Below are experts of layer 5 (counted from 0) of a mixture-of-experts language model. Rows are named down (a neuron's output weights, with its number) and show model dimensions 0-95. Each number is 500 + 25 x the weight over its row's rms, rounded and kept within 0 to 999. Numbers have three digits each.
Before each expert's rows: a language model's description of what the expert responds to. This comes from a sample of Wikipedia text that the model never trained on.

# expert 32
Inner and final pieces of common English words, such as ic in caricature, ising, ised, ated, plus the word such.
down0:508550492472527521469479478466449477466477512496509507518522501494545551503526490512495519514487468524457498485547505466519513542474501561517510473543507473483502446520460489508504508523507536516555466516490470511479522474487516487461476506470509526463508488504486464519503530537503490535
down1:508540514549543500478463495503491509499533479509473507508488478496528504505489445496473505493455486501474528441515498518469518511508492509472474490525575476494513512498505508508510508498494434506493482527501485451505487478495510483488524501537439483505523479517484459506537512462533475477
down2:517569515511489554493470488564533478483509491489496508491458509526464499496514548480544517495503551518497532478486501531488511497486467504525531479456469476457499508527465479499540499540518505515468521498455437501533484500482523481440478510497506491519463501521495513470474501493525485533
down3:477492527520476490529512465461491532508550485506488475478464461498488464511539478506529491473495527466492542463471534512529515539487497510533533485514520512487527534482486528502527514493501488568485527468492537511483502462521528498470510511497514453524504512485478510461516525486502561499
down4:496491523499492485546502457510426542460504523495503457502493507484460532545502491497474521496536510527512504482496501503498505536470498520549498453476468493523492493522472532486481464544529522500498495491518483552503500518486488436443514482482501495449504483542519482480511475503508463481
down5:507491500479455544433503518500511507465526485513529539515486465513496503505459536515498428501482478516543478534519499539467486509493484472472512487491467517504509519488510514540500525530477460506523459507517452514510487464523515501487527463492473469493470526527465519521510510464501484459
down6:505522543552575507548454479487482523508499511486496509493461486458518515496528472498520471524513482502453555454503495490529460504523512509525452504552500450523488494509497499540523456508476490507527516512508514510521512474495502469518526482521463470533508479504507518480470517450477515500

# expert 31
Second half of year spans like 2010–11 or 2006–07 in sports season text, plus other year digits and sports team names.
down0:485531536486515497504539441530553555437499484528513544495546469500507544513465511479517498493455533526472514513475512529513483517496512478485496529538484488524511481508519464510485532494532516469498495493514464497536461506488464446499477519489501532527463476503479459460506503555476511458
down1:497512486462539477490480523503529506489476520466461526535530496518507520490505442497456465511487525488481527523506479486492516499522487532543496486540530524509455480503462511498458511517502477505462462525515493533480501521487499517484468502530474509482501489510470484514482498471479472485
down2:467511553526485525474497516530476508472516513501518491530484520484491499525424520519550507497480440505461487455519473522527457509472522491500484509541497488501455489532486512490462482507493506542523491482535505494483491496456491509494504520543489508505477500494486512521468528507517474486
down3:484498501537547535526466467501510515488518476545498515498507548526499497538505536538503574479490457480494506518460468522487468543522529526505484500488467517525461506496507489503480474492459517525533478520490539518466525510489557483513444516468498507465460502494496527503536499519474464527
down4:479497509532513550529518503499481498524478498510497494505491470521523497508546502461535529529523484511499499519504558507538511522511523486492414560529562547526479476488553487488484545505517494523537543517510516496478547519449524456517506495472518494480484534525510530530530484512518465504
down5:538543493489514510493424482544478481492478476487502531502538473459545515491542514480473487502514542516471527491501524492503502530475496482485444500495496478493502463476518533481477514505529524500475485497491496522459541553511518491482485459527499484479524542516471497489521509481507496528
down6:486503458472536479493452490489483467486464480470493490474486444511527509528523502476466536521490540468448512470486486475471480478473452535480456504488480492497507489542531509522476526469486481517499476494447494519480480520523502481491507440474506528545528497533493519481523516489485489470

# expert 47
Middle consonant pieces of surnames and proper names, often in sports tables, such as ch in Molchanov, Merchants, f in Monfils.
down0:521498511506498521481532501536536508495514521475495508488501526532528509518525495484493523546477513533479522490517514513504506519491525485547517484540533503542509505575466475450479486471484474479510463531507530512546506517472536488511515515522464524469506496495524518491523491486491521485
down1:511482506505501519458471493508510505491471496489513469497436538494538547502477497491527516519456497518505500454493544466509457478499486509517499505499525488510506496517463494513486522517482537474522474534499486506485470514480474456513507470471523506477471481490487451444508510539465461491
down2:453496492519534531509485512509501517445478472508452499538504493499501490493494481478480551515494510506498489499491541484502472470545489542520469530523425494508542484503504528442482499506520495506506470526504478500468458489494491533494478474490530519480490485515502470500523518526514482491
down3:481474467508528478506521461487495518424525478454478492527500460479447522501481480490487511510503495509440482538526490482490528498505508543541481510571469495489524454521466505458473482507490479485474450520505485471503479531498521506505480477545521517507505524508447531527516489493465518496
down4:509480514496456485484495475508500489499476483531481465475527495539488541525473462525528522484511515477525526476497507560514497520508500503524491467514520511463504470506495457475508519455534482553470486536467510481523502550466483501550511478543473517426511509489499539505485475499505492472
down5:467475500499516476510485520495524501472523495546493485537485559506517494522516536473481512508491511530516486472493483522485485557469536552491490462501493499491458523520493542460447497530477494524494427482554474505462504475482474509489474457509487523506508493520499486486483501515487480490
down6:480507519532499460493477483478552507499480489506489506489523500494539456492532502504494534537540499478550490469506495487513464506543479502442513448489509482536536498466486463498524531500504529498475489522483506509502507475489496462481517515500489511481464486467507490496535512485481546520

# expert 53
Numbers and years opening cells in wiki tables, the row-ending pipe, and government words such as Department, Ministry, Administration.
down0:516554449496478533494480486498546491505522528471452501495513524517503511502519488522491492499512530498493487536494504499498518459497466498497517504515503516542524521495500533473494539507512500487503536464500512502510517488515544467544482496493453500522483484515504516571500488536517520518
down1:487472494502494516485507480504504560542505459543515492516527496542480513497488534517506492532487470515505500501488482527497482461464477509500489483469504455508524542506521477498508510482515528475506486480526456498519490510489450542511441527487502493509516536466503524543507477479475548476
down2:509542506478479471473531501508515528523486513497514454562517494512480511478511508503485506457477562524474524507492488506496464486504500491524545465450496524471503519451481480494541514487472542541491501515473525517544452505539471489443461517490473540512516496491518484525528530473470526548
down3:529519546456489488506525513466498517523496474523501515518504507451511468474526492509546471479537541498489520544501526461516477474487511529556527427523503470505498516504508478512509461493514505521506505514469497539510516516507502500457466516508525484520483530530509510493478491487482525548
down4:466480496497515470521505457469491515516485478495520520493508455509501495542476514513516459468537520466517510492521511489528464494509487515477474514487492520478473466485513524508482479549483510503451517554486481491496578470485526506506507505499511525526509501505497450516540532544497519567
down5:485504484461528497492495494551544515505456523482513494492509503501495518503500468510490507497507517571480482498522521498489482536493465520505474512451457526465512480524534484463495522487475527455483440510498520491507463483467530506480486506519485469490482516512495513534497532511498530502
down6:469514484500500495528532461486532530467535475514527516495514545533484507462503493449475523526525506493506508517521494512517513474495504494528481520503475484537451504533504530500507430488552535482475497470487472495524548515507471509512472469502493502508510472477477499514502493421478517500

# expert 37
Second piece of a capitalized word split after its first letter, such as C-han, J-ul, G-ib, in names and headings.
down0:510518507578460541478442519521502509516481487481522475502476540479471505469534488517530525507511530501478531492457512488501517491504463523500477456496489554525500486456550512515505501510510469469508506516500495506519515480531500509507495481516495492506523506536507445514529446472483494473
down1:483535479531490474521546515527514513542508493504496511486461504533499515504549502490515484517486526504479530452528518480540450469445502494484534528518467438528504490496541468501504500547460523488503528505495525544465510467521440497496505484498488497543517506499536440482510504519501470538
down2:478506500533487524504522458481505480518499516534493485518501489519513503507491483529505512508515524471508539514478511494541430524521492574529515487498447513538511499501508500516527486478488504472489539459496492534496507500456515515491499495433500514517447482444515535469495497518523512500
down3:510498482468518528500502470533496468458487537482513499484535477487490512520458499475499517488497478544450468486530504481498508554478501526470458512513520478506523473504506535477478489486485476500492440541511498525511483489495471553506448503506501485551486501527505559513499511489538479478
down4:526522449480519487490521478493533447486481524501492480536502497554520491513539514478501492510492506467534537485465528518492468502543512524510468495491545520520501498532475471493544503492499502491507492538469515513498543513470526476469485494497486472548463497440500491477467492534533487495
down5:492523511462541514514462495549512452480536521476484478540498532469522523483507504520513494423522505482493508487509478470521465507488492473459499528496476506500513513502470520457488465454494482463488491512495513526484490515529500521495529492510485438499489487451555465477452465525518465520
down6:552482471509491470499497478467521490492465506484510497480537490501512481483542520484482504516513429488475478474505534491505515539470487464500537494509493453532516469482521518507541503504514526488533481536523495507533510516506447524505530454467466546528525509515517480507523487524482519525

# expert 15
The bare space token before a year or number after dates or "in", plus word-initial stems like re, inter, inc, acc.
down0:487457486496486497513511484468507513532493524514492502480539499494512460507499506497458471532507498463543501540455510493456500488532477489506529509535483514514529516550503434463516494529475504516510545491527494464491530504493522501494515520503490499511501482543538532484492540500491503536
down1:474474502520518513468477441452531487501560482529493527511533508470473484562485534539515487465467473479548481509493506501446567503497518529515498525527533500495468454489496484544531460497492489475507505486498508498457537512505507499509480497527495473522529497566499512513518493522488490519
down2:497480469495525522484464508509492572534521492488514511544516504487499517451492533510539495479517486515518511513529469496505537439499513571454454509497534514477464464509508496509487505489507492501534512475507463499537497534515500498489531507471527504474516508572501495529469490510490534507
down3:493517534489507526476495531553510558460496500481500519507482522507474498491543507480472496529478501494505508483521467540499531509527463470489524476500524504499533508502544508500501504465494471508491496485514464479480513496495491544514495472523451486506569516491491466524488472505477521488
down4:463516473515517506521490525508476481536488481515560500457488489535531502475508513510508502513491518510509539513534507498466480487436527487536463536514487527509528514500509541506505476520469506515506550483501503481521536463496510494525530525445493480513495526499516493456522472499539488510
down5:482508521530496494464498521503560522535503526489542509463531484491523489453483512466482488526502498495477498461524464456479515563521456527544521489514547519504429513492510527501478480519516520547530497517507467472529549528495502503483503512497500435519498507461533520484514514505481527492
down6:525514515504456511478518509515499511486540515501434519493489506533507520524500495537512514567501498511468501550518534524530477475473527452527498481516517482477477533458448490460511483506510508454512448500503489482468536498546495460475499509497516537530488481494477504493550471542507498542

# expert 59
Single capital letters starting names and Roman regnal numerals after rulers' names, such as William I, James I, H-itchcock.
down0:504523490540483445514503506509529507467459493516507466476465484455484503455514455482495530482496464492481511469471520518504482472483503509511510498517479489529510481481496479480526526495506484485506530518495479532483521378495477503504459500500469511511495461494482482509490538522468498500
down1:461488464480483518535494483504500523526507478462501535506477503507511519523446484532518536507492492495484521500557492493562483528546501470500475521489487520500492528544512470515504499492494528529469528427505463486492491487521543525527500517501496478512491506540510525450489487486497486507
down2:495505528534478514556511500526474525451481515517521512548508486500509515535536538478516493530532460464497526471534512502563471494502443487521503515488467527490522535490500512503460519512457520504493465458505492502491465521520484485518480466465523517496494491434500581476516501503502449510
down3:517474478531484509530540505465528497470507493507481524498509525515478504470554502517491489499486517549489512497469506495468467523512518497497530511506493498534471502486519466435550505535531471490477530510502491494490511394463510497530469525473502500508536515483502496481507527495503561470
down4:524516497504477509534490508518502501476492487540482513484490502493484491512495516547511553484516498496472508496473493537506484506518480501486504499487477525547510506488485472454485510462507505504505532474522482524502496380460487489509501517489462520490449509491502498463487496533468477460
down5:496527490507521521531491528535453530595473530546483510545505492487457504506485537480491488492523530469520494524503496477489503523503534493487509518498457500502491512497475525481479480529440486481494481533505489469500451543476465471505453497503504518513470528551533477465491539482502475492
down6:459497489514488531519493501521486480448498505485464492526495491512535521517516471460510519485516499482514510500490489502526480464519479528492488533534455523471502506470508503494451502504499536486448476502492484512492496534547488517523475482462468500488523465505517525490529511502491455509

# expert 22
Prepositions in, on, at, near and along after verbs like based, located, released, held, focused, such as based on, released in 2025.
down0:533512531486533531524480471465494425518518487508460464513493484489517477476538502536559511510471520521483521487480516529495487455482472571531458534495474481517510486485517482469489567530489480457475523465533522526510542481438505476489532511466522503497494545528467503452504482527499421492
down1:491518505471499459472488510505502532517536483526508480463539497546490553532505505523480491510483493483497457499462502493506481508534469508500583454546502498468463530522498550479517451498502486531488469505440491556529486539529499536496494478517445512491482531493503494492503493520510557488
down2:505546516452518517482487532555505461502500537536513527506500465479478502498523465500493521518459456544519513512506479498478564454441485492538484508484524506505482519508452468437510483483516486499499527527503519482489550537497511506461507493500512482498499489487503541516509495527492506477
down3:565505517449499461500520500471468435508496481516496497481476505482515457478503478550544496517506493518480498502457495541514506458471461512524487502476455465515479464465495494517523529486491484508512534460473539536524537487435471513488559516502511508499491522491481499489497489496486460486
down4:445508513497494485452485527491473469554496569474484496480475489537520491503516494507517464508507501498519525486513492484491491481553493471518493498476535498494505514500547464500516463522481461482558497469517529510538532539524514534502541479504516458471478519474491531471489443491462482504
down5:505498497524501486544546485490476466543474499496527462499518484520530486474514469488493490491485513491540531472501485581506493471512497536566505507502495471537506506465478501500533498504522474506492564449498505479522486469455459475481516511487570480490507510477517499485483495510484447518
down6:512466518460458548539504512520537491454510474461509522498461537534555504507481493522504479507513501454506458504525543451455528469525497467459516463495463484496518507540515522458473478525524532524549459512510475553529475490513520489486515494519503496494524499509497508490517506525478516525

# expert 61
The prepositions of, for, by and among after nouns like part, one, end and member, as in many of, known for.
down0:520531513520482514503496489464503460517502493538507480492532505467544495524474517499501474477451494489489493479512473469495506515549495460507505457517514493494469472502509487489537506464489541515490472505480537528490539494536507503501558515494518496524466473517497502529478503522507502563
down1:520470469503486524450482512514513504504459530556495500527529481464496480489473505485510494494515514507506538481457475501498503452467506511499469456434513540540475476498468480560514479520493521508493521456530505475485540511455481507530524506479486536487488525528499495522487493474503442546
down2:495505529466487499518511485491478462510535484498538501474459420507475510480488471535486503497495490500471514518474502492489478499455460479494489500481485507505492491474494477487492514503503473506497528469513460482466483514485493474507476498501517495501510473531421493474536507462506552474
down3:499510510474489479490501476481486467457474486527481510470538510498535491508467522459489479472534538533487491500520489458553524493544528542480476489510508509469494455492489451475488544504467482474472515527484559475496563490498547540512508462511484491495492539464485453529510502477517517517
down4:490496486451488466498497523534514467525503469562531481500505475557531507457492496509502511481480496510513456519481498494523489507504525535505494522464439530451513446525484504471504533484456523500487513457496500494505518451490516503443484482502512496487438561499496510513503490497527476511
down5:481522479517497485471451469518485492553500508514459536523529515504514492485507525499505484527501531521480473495530491481477498496525442511520516551477497496476464507505500473492509488486493521527511485452506498529491510532483554493472492500505527484511420485477477506494420459517532499515
down6:524498516489485424476484494508499511516504555494522502589524484508488434480517531495487540503487449497483527541497458462516527452484488497492495478480519489497448480510545502521465484488552475513455484516498492513495505497471479486508491508459468521500488489484471490486475515485471510485

# expert 36
The space after "on" before a date, the -S of hyphenated compounds, and cells in tables of MMA wins, election parties and athlete results.
down0:496527518487499517539499501521511503504528477503491578496494515467471501492469494474535496511502512504508487510500516514496487514528483502471475509520495518506524469497494492498491523504561490466491508490510488461503520453464571496568482525515549500496498541544463473492537472504495498480
down1:543529489511504474529475486506495474470521495475498464478539544443513556534512485504499469498514504473517516459497501505476477445515515501485524524497503490486492518534523476533474543499509488489480546446470499534489493532492530436464492471523499501490498497524485487500480474511490520459
down2:454493510519493505464529483487476491508514462527505525486483519520464463526449498478505463507493489481549470532524511488539481522538510511527492521518504513470561509459537514506481472509503487503546507489471544493502504483517498556483483549531522519458488574505455479492501483510515509517
down3:524478500507480526473475501499491547504515458480498485488523501463493487471487523486464479512501540502484524494459483492481498488521533461507526455515470456486503484464483521523513463513493511480532518493452510501511532489489507493495551528510487511533473514500505490486473539449561482514
down4:478484467482488509496514504482496467461541476543494525500502500481466504510501514478542514502464497508510541518488473517466486505539502493505501542501490503489494491508495482455537492498562530457514479501517534485465521481455527491520505499466533512503500509510496514495487486502510503483
down5:527521523471469472494521500507519504542528488476500502446502484507471494492514497517493470478506499465519483503500495496535504493498489452485531527454514474506522523489507453484482509500521489490520511478510511466493495506499500501495491500534537554473500535529493521466529486500502529579
down6:497477501570506480513460554476483507443458460516520496507502494465519503553520488462487530478519458473510490486511521487493491505502514558512492508497523475481505532504515544487506492451468491490456520462545509484495439479495463538519515471472465499484514492490513520519515508461490458516

# expert 0
En dashes and numbers inside sports result tables, mostly win–loss records and scores such as 14–6 and 75–79, plus season years like 2009–10.
down0:485457505557487515479481489497483532497510528531485465494505509524502509474532478475543511476483529499506508526546481475520485478552464528453528488480514500497488500481459517478555507486506441512455508465455518502502516464499546533479443507458456531519505451482533531505490495478521522511
down1:531506486558506532502512483518476520485487507456512523500474499418524532503508485485483466489514458516442516469531487514538478479454490529512488467549504489473465481527520504528491500506525505475471485539549525481424506465512499503509480489503530486519495489516503493487533530569546505505
down2:498479513487500513517482500488459545494499523471505485553505469461490495524528477485540460458501541478538504515500503502567526476520488524488478495506466474507520471505536527500492512512517567488523504528513511508543464487549513517517516534494474481502469507545511450507497510502509521511
down3:505492561494485465466490488486512488549506487513493481517475475498487508597478508542520489500473523485541501524459507500545501483505525493484488522499515520508470506462477512481490483490472492457510532487478527489509515546470591487461520539539512513526499528505467497526492521511472531545
down4:542502535502486526476467467474472493522457497461505513462533480476509573530515488538501448542496482509448492467480540501461498544494473487478477496483524519478480485521511504540502486462497516472520512539495565488465483474556487482529533460509475516519519477522508521508512511476502535496
down5:487558506462486537520493477520499488515485521457528496507478489467487476525490503520532469545489450514484541523490534543499496500487492513466453485474494476501466486475540453513461492468495506516452489517535500470475468510497512524476507528516484512460479515540438486525504517561511508493
down6:513469452505486519501526527455486501493556527482474484493509534489503489533517518519539493487491475471539524513498509485523531506511505520500543463471487475530494496506482514553491478510487499492554493485503472534508465510443481543529511522503489532497476516502489525481529475472533459509

# expert 58
Words right after the or a, mostly superlatives and ordinals, such as only, first, most, largest, own, latter; also years after the.
down0:461481503534503517523473522487514513513545506468482509505476493501512515469494490462511532498434493469488458487496519518490497511475446517524493553528499499529552511508524523496512512484494459487516504529526502539484490498520503484547500521455499519475506523509526490454532525469545531530
down1:462498514465534519492497485519504532518496503537481508522541454523460540456513507539510485463523539502471507459529496524495476510508510512497492488477523510507497452442448526441499473517499527477507471509509482492489496506471512479531509494510508534491469513534506489459535483476494527501
down2:507556519516475546525459495527535499508495472498554474493483555498497494500478486492546502519534497455476452471503475495495493487498458456530479512494504476489483496451448511491508491467498493518526506506487539462527530470495463517504548512552486511457552461497504513493491463524517496527
down3:490482463512539508503489510448516508564511452547515536493531509509535495496497514470539499457512517510518522514494494492484510535484475523543469475523509511497506472544511479528493513541506468504510518456510513542492521529508525518432510556518488453485526522524489512513485448490484507498
down4:451508524506471553565495477493488505442450505509480510512509554486485530488535512519500503499493493523525511492497513497574514513481483523492457500477522523510487478521513513509502522524498487492497494508553543485488492505496487469484513449460520470498476510517487542483521485551464550477
down5:497494487456465488495529516517490531530482511490462516492525466516479512486489493503512523528458520482509505533436538491529411456475498481478479482481511493476501483476425510505520487475520536490510517494523501488471529512468499476510533500501506469530468538498475483509493495481494534506
down6:479478495444539513503496481501497493456514442502484476483513511493525527513537512481471501462490468561486436473508486521493549519477494498486536483505511514501472490473487504484445500498475483516478466487468475501538534497524517529480497478497503480457496498485528500442511527505494521462

# expert 27
Periods, closing parentheses and row-ending pipes that end citations, sentences or table rows, especially ")." after years or credits.
down0:520478494508486518552447522558486462493478486489504463501508549527500481491475479468477478485489509526454457525442517468553498495501506485504499488514489478514498492490475509524506498531520496489518490487499502510495478503467512457516537509527471488517501505524523496506503490496502484465
down1:484492460511578541528505490539495516479476495501478496487496517499501470512451486477510475465542448531498523529470540468479514504471538473499532532533502524502505475545492530510511455492523484499551483516517498456458520553504526536489476498535482461504509528533483522499484485460542459448
down2:488535486515507495557474496533501514450466488506489452522502490488495489476497463479487496470474498514539502491469498484520537471495467455483472526532498538479514478534529493461480495519545492461485478501470494444479516495480510484541511476540483509501488545524499489503540453495519457459
down3:535540463522520485524499489465493477506525457429511500489476463513490489524479449467516467534471453478506524481497552489498518499518489516481472535506548495522517520492513482503497532532513482494485504513526533512485517512508549445531477467477459466482529458497470491482459532512485454465
down4:514503516484520543497515511517552503472510516485540504489537535506488499537510529499505486490474538509480477490527511511469545548462475480523569488479526482476487509520532506499516438475474481500508489571495473459516533535540473476451505536538519492526492511492500475522489544492543534554
down5:541539492459512496519488488524468487507526506520511460494527452484483481511515532500471517465477552482496481511511503455478517499489476510493513517519490475530486509510491478511502518489530516520525511522495429450527495500505499492473479534470504518527517513501514522436484490535529536493
down6:472511493504439527520502509498497495493502504498503533512511546550529481508452528491482483531463459533492513485518510538522533485500496483494473528511509508475550548478492466527525520509531463494500496481508506506513514505512491490505472503511519508448524484526519529509508498482543460518

# expert 4
Number fragments inside years, dates and measures, such as 20 in 2023 or 2026, 4.2 L and 360°; also word-final pieces like ure in littérature.
down0:538469525467509568519503472499536518500504471494537478500495525484512510480522513512536475483498490489507477499515519486492497482490489525480470501489516508477537499519489547556512490509488527452481507499529497505517513500456502521498447541527526493474500515509490499516504473505484523443
down1:551466509491476535530477459455488503494497499495490499493529509495488449478491496548517523495488516499478463502517483488490540501485487467488498475507573493509519514469450512457505539512514518553458512516496539488489478467570448523475493531523500547524458545542480486509487539534512531495
down2:486512487517503490506469496512517469509476529451499476508546467506447547546499479508492489509476500476494512525538539469494503488515520454523483469534498502483485487504515496520444487531537492476459480524473492530531496505510514504486517500489495526491515508498418520477544522515471520489
down3:485507524465535527497524503504562483518497516512500527539504447533533496510538492533504514498516494503485507523542512451493482521469497532560463482537484495543545535507500503553454494499523461485531489516494524503533535516519519526495495506524511497498485525485495512475488473478468493495
down4:539514511505510513469495470468520541537497509498511469488516460501486513475501514503451488491513514473492501494530509531514487499498486498499477508493524481480499516518494495509534493504548508483491547481470490532526485521504535500525516516515513541486473528471503528501524534457509487553
down5:490554478470497529498470501523472494494476493468536525532493476531504557501510490500500550519497466431480516472514462492533463545520475515495481466519488519519541537557464517526458504478537458473496517511516498515519511463461520515483514515511544444507467486492526495478500507512476506523
down6:519540538509536531513470540480509502499531524484498508520425520518487489464469479501495476539494505468502495516488503528525492503518477525514507494491501482519553554485532501515481509510525488509498526509508558522530547511502473526558506518485512488500500508507513493511510472507517457462

# expert 26
First word pieces of names, countries and places in tables and lists, especially Man, Son, Boy, Algeria, plus semicolons in year lists.
down0:539497465513494525490490482458510480532492496519483473489447485492482503526493476557484545522496480479485537523510473511501515496492497507513512469514480463486516481477500471539518498513488471526508529463508470478495491463467496472511507491501526524528492478510511530453509486487493547544
down1:541536481516490558515520499498531479557472511510465449534467529495494503528501477536457523481513493498494511554479517506507488498486488514532518475524454493487517501526487452571494492537478484507496562467525473476517488450483504522493499491498516523496504493515524486441489485496471495519
down2:547473481511541461501504486512473484472506487515496482519467453517522500502509483533465543526495470498479512518491490478516490464475516507475506503539481495482548488485481530487456498491467463499524504499482465477509500516508441539523495499498475505466511501541500518463536484453511500443
down3:524526533495524480479497417513500513490497485518489441485545515455495476517501499546549511503502513490499482495483469529488526498516454512508509503474477458462516485497448481468440487471517492514478529513468488491533498522531490498506460534517458521488498522547494441482472516474516468505
down4:548478452506509541483505490512493480517478474520469476499480467496511525486514483534460539532507475491498525511493469533505521508500470496474511456486476498486502502465512497495484441490521506517518488457521472484513483484476490495515520481490515533509496483463540530507510499511476485531
down5:497532485522523525488493458496476499516482499498508459522505515518460506547545480506491492513501483489531528535444519489449526559505480481501485528536464520529504524505489503531511479485500529515487516520470495514507477506516512488510512491486502493550502451463495488462475486472457530545
down6:463487528510546513502549563509449500496534541478495525518505528532510493471526490481509499508488478504491505512464437529499500494527506523490497506489529478508459495501484487505435489499519540546470453514514465538515462539486476494521499471501539535493483491502519456474507495522496502496

# expert 48
Verbs and abstract nouns following to, in, of or for in running prose, such as meet, take into account, patrol, in front, favor.
down0:522520475515507492502543490487494509525528465488462452483439523496485494495467498480507479514526512516500536494455488512438558506488510512531513523548492481466519482525499493505540509473523478508485523458504491474488496479492474523479490516560473471496524539522494510486531489494513475513
down1:457477502516529512474545522464488505459529458506520526496535487492471527459500528508500531509504506491530502510500478521486477482509495537467460465516500468468501495510481506483532486482484503478489502494511487542511505437510508492474488519495563505511493509480546506485470452484520477488
down2:487514505523481484485532557531523466484477458516476498526477514485544445516470479498470498498542492526515490475517533509492498493504456454508473482504476466501545505478503521521534508479498500462499502514509526509508554474513503507507517463557484518509514507492534490531479543508497513579
down3:501508516523463495518521507495498523496512460524525511497512474547493509443484493581518464526496504545454508503502508506480484499521472484522563452473479516546537485477484470459510513471487529525517538478490504531528520510531526498478474532500519494484492512519485494512529507460469521474
down4:522520529485493491521488533496496494501508507501509502500497523512484467536503453500481494460504510482499461492470499514516551467495502512488475522557509450528495522517541479538540518507531486480519518480494470477482505488546509551541538499529520466547507532536447515522473453494445472539
down5:499498454490546482483480489489523533464508491473461547509473501497479499535517518511508443517498480529476510496501485522463509491515516541458476509472447502445501510538520507506490475524455512441513482483520471531485482499490524510451532500525499530489494510548460514527521504480519528460
down6:523511499497502500491510477458495519463506473480500506468520509520508509480464486543483452483498533458489557472438510534482469527511503516491523520496504530462504527499506519538532507532524514507534536487463484488497540468524535528472509526557481520460504504518495496484515508468520525462

# expert 9
Numbers and number pieces inside table cells of results, scores, times and election figures, such as 57 in 57.35, 5 in 5,380.
down0:527506477483519484480524489500499505496551509532500485488526573449495474482504493537495468477470460521493521477467496501453522494509536510450531472449492520509499501489492502474511471444534507479499473519499486543511505497511477531541553503528469462503503504532514484486512499501532542509
down1:517454512518525492517523482500526502486486501507477528501521483502541486469528484457509445500477478495526554519461514493459508490502505528528539474533466434507529474485495529469500517482517495502513484497499496488497504485517520511515481498493515525546511479481499501573480526466513487506
down2:512482471484547496506483521482476481490498503493453493493484478510487486480499490513496473530509479510470541505473468470453485515497561491477508504493496515550555514469525469483526502524532524453488519504450469487499525535561466480530504494480489522514528494475488546483461486507477516531
down3:452463527502536496517541527550477507525526476530485521525511561467511486506553507484499442522487502505523555515480538522501501507472436465523496493504487434506491493484484480474513465463485491496549512491476525488520520493494484485490508522466468520466437524533480509497502506486477528503
down4:493498503473489494488504450471531458471472534514498555504509504506525523542504543469501489519527492508549480507493493494454503547511483508515512494478492502503548471502489537495481468458488506469513497515505509520467542508511516472554481494486552496458496522497524524505513487529502542484
down5:531513511544504511546528513506548501444496492465528468470525476455461515491498450493498497502472487481506524545458497521498507532499484497509482474492462518516549442507534499495490511536552491466488515519493471516509485487546488495524464462499487524553529521495453490494469548503481490484
down6:515497511505456502504519504487509519533514526468565530488508543496478497463463467482505485549461481530509524564488491464519476495496498516533508523520472524517533542513439477490516511468524477510501533474524509532520499491547515488481486528497490475495453526484556516502471490506474539524